From a checkpoint of a small mixture-of-experts model trained on Wikipedia: 6 picks a token, a variant of Muon for the experts.
Below are experts of layer 3 (counted from 0) of a mixture-of-experts language model. Rows are named router (the router's row for the expert), up (a neuron's input weights, with its number) and show model dimensions 80-159. Each number is 128 + 32 x the weight over its row's rms, rounded and kept within 0 to 255. Numbers have three digits each.
After each expert's rows: "comes after" lists some tokens at least twice as common just before its tokens as in all text. This comes from a sample of Wikipedia text that the model never trained on. Tokens count by the router's weight.

# expert 33
router:143163052122138151133162167083121095078168144160112126076090092119119016075113176098111159143114153155139102173154113137121135129160141174116110077124138091226155125105127146133088136153167160165139128145100121144155133150127182092126135125
up0:116121087137176158185170159181075079170174165126153140134128123137119130148106128054070133119111160136151061174160116117192099141175185146084076121141176123099088093120110172161137152157136173151134175106074114171125164191112111064094124118
up1:200134176160175139144146152122084105084149155093110088114112086170147145143120131079153148098093159134156082140127158167136121144211141175132094117145165104134165127131109093124172173196188136140139140169066155108140149179091152127118152147
up2:193136172091143161137175152145118071102163133078131112145066117151083119115148145043106137150097158137126129140102126161160092105209145156112066191123084074107091112128118108137181137168151123130155183140075107101171157171067135075091138107
up3:118134076100093153185128152142126081122184145103151149105120089139104143143095110057142151125123119159142084137159122138153145155217166143133073118128110095150109116083113120110143181179134186201162146146076080142154122186131137093088136148
up4:204127091150104127141167161180123069125165174125127142103133114161097104097132121035078167105105111175139093128103126170122145154188184149161068127153121066099104129095097139130142138109152131130145156136099146128201189148075127140082134096
comes after: " |", " the", " The", " for", " on", ";"

# expert 123
router:145160064120146148133153153095126097081171140166103138095080084140110018083091168086105159141100150171119117163162113138115152143162126176121116103121138103214144132091124142141101125145165165157154125151102111151160122145121176113115138129
up0:133102117148132104093175129105117112102150172171114085095136127148100118113119141058115142100086184178148137112113168181165084130180126148135074105106165083133146166111154117143123103155136139168114188142095107118157131167150143088116153175
up1:170136083169132162160168107158111108125151178100201116089113110177102132113075150081110167129113111126128100153138153160179071112202122147115098152172121112110079119105115098126168151126150144110085186143064152157144154183086125113106139072
up2:156151127167130185173158124149146119115167151119155100108107067150122108134111088130101151122109147192139085111120116170186100102183149123129113156146129141162186110121100107125090158128172152136142135111082107145162185170071133121134139134
up3:179154105147083168139191104117120101105147197121191098095097094141111095131111121082116142128117145133145105124163126159161113086186186158084055146126139070137133129073109168122152158138140160168102163151095121113171172131095129133127137152
up4:106148105107090124174191131158128100144143139099120115100087104127152174105126131037110065158095115173154121117142117193160110090209151122093079121161141136137093126091113109165148199164171139167104134154103110086156146159070114131093138103
comes after: " |", ",", " a", ";", "0", " &"

# expert 95
router:141160053120140159135147157075130098090159147159109124096102099105121013070103175095116141151107150150117122167140133136102140121154130174096112084118130087216153133093116153159090157151154155162133134149106124160164133151115176102124111131
up0:161147126142128149168125108108115114093123149117142134087142086102130120076130123060132152138073156185125127151132143141151149091202173141096049141165153100104116132102146091073157124116148156132135174149087101149175158186104152109117174154
up1:161145111126154148152137137170139111082202180072163162099138073134121156126080140049086160120133168154095088175142077164169109098195183121104091143126186128148109108089129134093150163104161148137098151130072129131156168208046131105083114125
up2:159146128126137161106129148180148141126169192129135114069065111120084093115091144055092136065090147128125094133157153185190117156231153120136130152152111117111134113100109129099201144144160114128168132144117121103120187200138125103103158105
up3:134182112152111149172114150124148124087134133137123137085103144139137161147071143106124133110117131161141111105137201139178100153218141122105090157167168136141098080123111141134155158193151182146126212106086085141160151167075138133071139149
up4:140166112100095111141133120144160093110144177125184085089112123149086108127095133129109150095086145161149086136155116138162161129216119166130079109123163119126116131076097124129131226148165145173211144141102099130184153143092147078059128157
comes after: " |", " the", " of", " a", ";", "%"

# expert 78
router:141172064133131156131151150085121089071158151155111124094079096125108027068085171093113159133107163148127111163157109145116134139152120168107114087126132095222167126101123152156092141142177157161144135146116122141153128149118189096107137135
up0:173132125162164137085096147135110084138156198109167104104140132138054142084113114071105101147127157137130074105107132178119096072200159143088066135150153075139080140151106112169148132124139113141125182114074129137188172140099151096108147098
up1:152129160109124125129151139118101136169129175176139138077122110089092134129092162115087173145051153112138109138180198164117141138183135101123082151180179120144150103063119131096144143155173134141152177148097116131181142137074151126089167113
up2:127134137145140128116188132161129101123153200112126133103108094162131132134089106086089115134106182151155133160150092164203143112189151117111097150105135134155124078123069087141098114211139189144179145156067096169157175202112072117121144101
up3:115189113163143121147112094167108084128123190121122137102100087138101155135112140076150161101120152149148117175156116172140137128174097100095096108156172076147103163144144171116150182125078148105155133119089089170160180165104190104068122097
up4:152134154163159140114147133146107059138142137106156125135123084152091158162105138069109191127093145125113123138159134170170112112206163148112036135144164095131108115095116147068169163094155136150143152175091106095160201156102165129059141128
comes after: " the", " of", ".", "–", " a", "20"

# expert 88
router:159161070127154147131140183077124088099157148154094128083062099091129030092098165094126154154109164146143111159163118162122141097154138166098117080116153071198153127109109161142094132131167143145128139163103146143157137137118182101102129146
up0:133167080093082132133140051129083061128171132129135101098072095163130086117119192130079146128070164147099124120147116113118142176190130166113057151162122131184125139081109111082186159160164173170151157142101073108137148152086154092090085153
up1:161177108157168122125153116155116099125131185118162141131143101159053132125115139094163207131134146167141027123165176162159085135183160161094151119155140117159139107114165117122119135116130104142157149154121110141110189199092134136056153139
up2:143114141148141128147157163135104134106133105155116109128152128125120057109083133101136113120113163166106100175135114112131092119255160187142081069099131112182163142138121119121149120146145155194141134165068076144157159202115139070091102147
up3:136141101170171133150105125165149147188095151137155130079090101159063130070087123096063129119123163156133088158176127161149116092162173182119109115146099116115123103113192090121129144139161149115134121145093091182142134189125122104147136176
up4:190145102125134156167168121158103138094150158083128118080090069152093157128125152081125158133080147179136098139146121134176096153186150155126115122192136097121099101126147164142163212135168181123150151168084103101200162203071117116106149159
comes after: " |", " the", " of", ";", " a", " on"

# expert 184
router:153108180143103170124104148137156110117166126107128133150175084114078116101059151111053133175100130139135092110138152102152097134168141157132108109144130098154114153147161147217105114113164158130139132095087107154151127173133081068123115156
up0:139106101188126089194107136104143116106145152122115141104134107126098149163064126076197139180090154142078093137149111110121128118154156110075104098106100151111138171096147135148178104116196128140126115134118071088131213068166044147158128166
up1:092141107139136159150169059108159093159119069140192108081065080164070119097148139126082088106067085136131127118124156151114106149174157141174055135093110071144114090108206162150105097153146145195142086144107143176162096157151115101159136114
up2:117183128071130141135078129132190150158131150128119149168159081088094145079123147128048138097114117135099162139157122150148119131163115127131168112143120141156124100145153142152163186056123136114188182168081124062164149151124119174161140093
up3:118133148098113166145118105129128123161149174084100097176213114100108087201123168134130121133104138153078127100151082170121135140136071157154190042119126115175140130123062111136124123174179134130111138122132120085130130181116133168157110165
up4:134119112116079104161169138127124120083137189109160102044115115107148120135127096096105122175118201190184103141097150119133110032185101128076133114148164143158171121109120140131094126123151200124153168145102129179154146141113118099089145108
comes after: " (", "′", "0", "″N", "^{", "1"

# expert 179
router:141135092116111189156159055137095069153179167120124138112166115153131076141123165099131182098089154137191128149134124185156142130177163152109108064125164132211103138103107145127099129133126126147111152195102092124137142134120141142107130143
up0:118188135076100120180134122078110080103171103094160129130154098138099153085117139104053146110090137126119063103122195169142107108164140117104106123125126069135179115067131129163139185120135153171123124158106109087177149107111114070097145149
up1:130148131122117141144124080174129073046129100108136147123155110108117075103111145132133148154106112147111107104165088124140122140148139121159081110132113076139123072108127127131053156173199158128085120104119142164149159168040048100083159161
up2:166193110176119206146146091157083084129117141157133134102126112091108139106104158130144186051066138173129121110104178133163132115213162132116070109155129062150105123066125126130129128135188149108104170134103097113128137183056124125110125171
up3:122163115102138164135150138138139129087150138081156164129113095156080142109085114061122152109079143109098103144178145196138125121205170083134102139187124079163117103093163178104138140156189117133159144149115150124131166137067160086161141162
up4:138102151135112164129184130209046126108124107102088203120103162153092125123110119111113089129137120136108161110082123154179146130148175101132154167116108123162082105097112069097148173125145101145191121174152107130121097087076161099087070171
comes after: " ", ".", " (", " $", "10", "°"

# expert 63
router:169115094171151122135224127119114117168155161112112099093084122113083093134149161128055115103112104186083111114113133137116055158166127156122088112126102091135154132110131123149162130154167194122115103195119110150168179172053181120097126110
up0:118189075172115123140126076127146117169166153124103152123138155106078108163132196113103193085148107150070159147093059093073154138173127059153121108170096111101124090186104121165129180141108110181132105161182142127114134116097147125145120164
up1:126058141155175146152137132159139098118121144140071129078149122114149167127110140121142135127102164173106107183183105135119142097164127123122150141129162115130082190093125092221123123129171203044187123144126148106185062159156121121123080146
up2:123123097147147125161192128127127128141118110162157118109151103092071029174108142114154108113077190062060115112148183169111110113149122137176080192117179105142153039104172058125124093147119126107140098153131148112163210129106128172164215092
up3:092039113099059117149178144094146122156096111132153138083125130142157084071148128140083085089152108125134061144073166156076154127139101117147066205073132124151121153176082134108100123148115079114142152133120083117145177154086163126129165112
up4:166131073126166133140181151128121067098194168057070108103087144180076106117158100149119053144105065189078151099096101125096100088168117154097120076123156160138151135166072134127122096168157175127154092135128163105065115099117160116115140106
comes after: " the", " The", "The", "'s", " National", " of"

# expert 175
router:154185087131128144102139146078123070072166127149108127099053086136124001071086154093117155148112163148118108143148123136111133153154118156128114089100136093200160120127123146135090134141168149163143147142105119117154150154111184086128125134
up0:128139096124119156178182129128078063034168151134154139094070107160152137085108128074100164164114099154121106107151137137111122121222195136085119147159127097117124135107104143122168121166147153151147129179060124118139160193093110132070087121
up1:181138136146194147178154110139101066151125181081138131095165134146084124132089134061118143139084118135134081099121149145160119104194106173073096137171162115122131050096133108129173154154148134180113139124076115150143141163091104122076135127
up2:163101092125125159146176123148095124114122123103138132120120059179102151128101101086121163129092126116136101165164117149193077104183213173121103145162181137141069171097131127062174147124140092171112168135066109089174183147092123126076115186
up3:126143108218132152155166107147121138069206159110160135094123133163122139135106168063098181134059166173092112151162133193174124150208160159108104159162143097125121106108087104108165138167152139137117182128065118123211173194116120125078147088
up4:162137125134191177146185127149120121098141149143151093123122143146098161112095135069085156121105112113184094149109126196175141135199157163137094107161144088116099109115097129127207149160140149206156151129100102102163165202092149113099114099
comes after: " the", " and", " of", ";", "0", " a"

# expert 49
router:182142106165124196172182087139107081123155158111125137114147114169111095133158102091164228104138181137134113130161115176160154165194144128129128093151129105140073135077118128137141189161108133147113136168128120123147150128115124107091147169
up0:159148126130162089131135098091110088100170123115178150108098098154138118116113105074102139167047159134098094088147154132158107167156186154126085171128151083080142130074186046122189126132093128099112148128111129116132158085080106115136198074
up1:137166130166114124130129130135144081116187163129140113127117118152099166116165154047046190078094157159101116127092086146136075154180147157124101125134133094176102126155137133116140162131145142186120192157094022181165137167118165136081165112
up2:147140079135178173096177094136159113112175192135114094093108088116114076100139142079143125121091157197137058120144066151171151100222121132102118111123153069100088082137123119108159135165166152149154167159113082181158126153091161133125103048
up3:179158134189134143119110158133135074151147177073111116083113121162153143084086098101100153117096177183127137148130160089155073137173161136124130138072159117124105145086103107133110114199168141119115146167118160112111177133083178067063160126
up4:136131129157188163136145137159112116150140100100135100098071068200074142080173108094208166155079138121150098156158146168132098102172125136122145164151131097113190129145113101116151156124174174164120147104100131160135211115098112113122169125
comes after: " ", "20", "19", "–", "18", "."

# expert 57
router:148159062124137148129160157075121085065165148148103124088087098129127030065109160105111146152111156157121113154153120145103146121149129182120096091114136086227150134090124151133088150146172155171150140149101130154159145147113182095109129136
up0:126156104072171141100122090184126111137156167120128113133094109157090114138114127098063171104104103122107127136157115111173075115194174125098104128162166125157125176090128143083164157125205133133150137133129085109180156225119134079107105159
up1:140142116145117141130138142168098116076130132107151123146105103137095145097106148055118160086114107152149080133131154147176093082193116122094117137156148096146104112100171075120140151143154146138100179164053097103159147176100166097050141146
up2:112148163126163160163138086109110075094205190147131119066115087179102119167064150078110121114080132145135132084142080187164139130213143143117045145137137116129099142103107153120124123144127123146118165170071116113167144124140146098107151139
up3:206136161107187139193129139168125109099184145111144123080153111163152123193108155061099160141107130155155109142171103201106096113176125115132088112152154131122125090115133178116148179133182204106162115141108100091149197156081121132098119121
up4:131123109119087106173130115160116124136150135116152130096120137151099168146122143100112183147086161169092111153150108134134087140184142169086116124170132118144144131080081049094173132188154137161133159125088107140161152182116165091058075173
comes after: " the", " |", "–", "a", "ing", "al"

# expert 50
router:136152150086140182165097106174131116131168173088109182137094132144098129103116166123122132112080192180183116110134109176134175090167156201136141100135116130130124113117095131150094123163132186166140124134109092052145147161147148103105129143
up0:112072173101141120139128113107137123113143171059086073119154167162091116178108152158165140132155175158111088088102163185149170155172173140114129094128136154143076056117143072113102093119117161154134165139099119105136167154162111067058136204
up1:134092169165162163128158099099133099120160135087147085086139172139195090141151135148151065156057116093075112139136081123099121142183206148076072122175130140133095098099137095095125117153133191117164161135092119155142152133094124054096099106
up2:159154163118162133183175115177062072143126171090103106100102149080117103093174137125112054128138102164126103101174130125103098135153139195161108073126161068110129105126019104111136074118156189088113103111124136135141183122123127111124132126
up3:096149107194181149154130131119102046079177165141087118084105082169071095108106122116129125162133137158087140134118111189077148174158117132134113174153142088100120093122110074134134131187124091141111122163063215145196129156067167123127132076
up4:162097121113160147073143147109147117150157202103142174119180108169150118097093137153151149147141137196144117189133160142135156109154101170106112142112187160116091127151155141123102154128120175185101120173052086098097153109170213074109129217
comes after: " of", ":", " to", " for", " by", "–"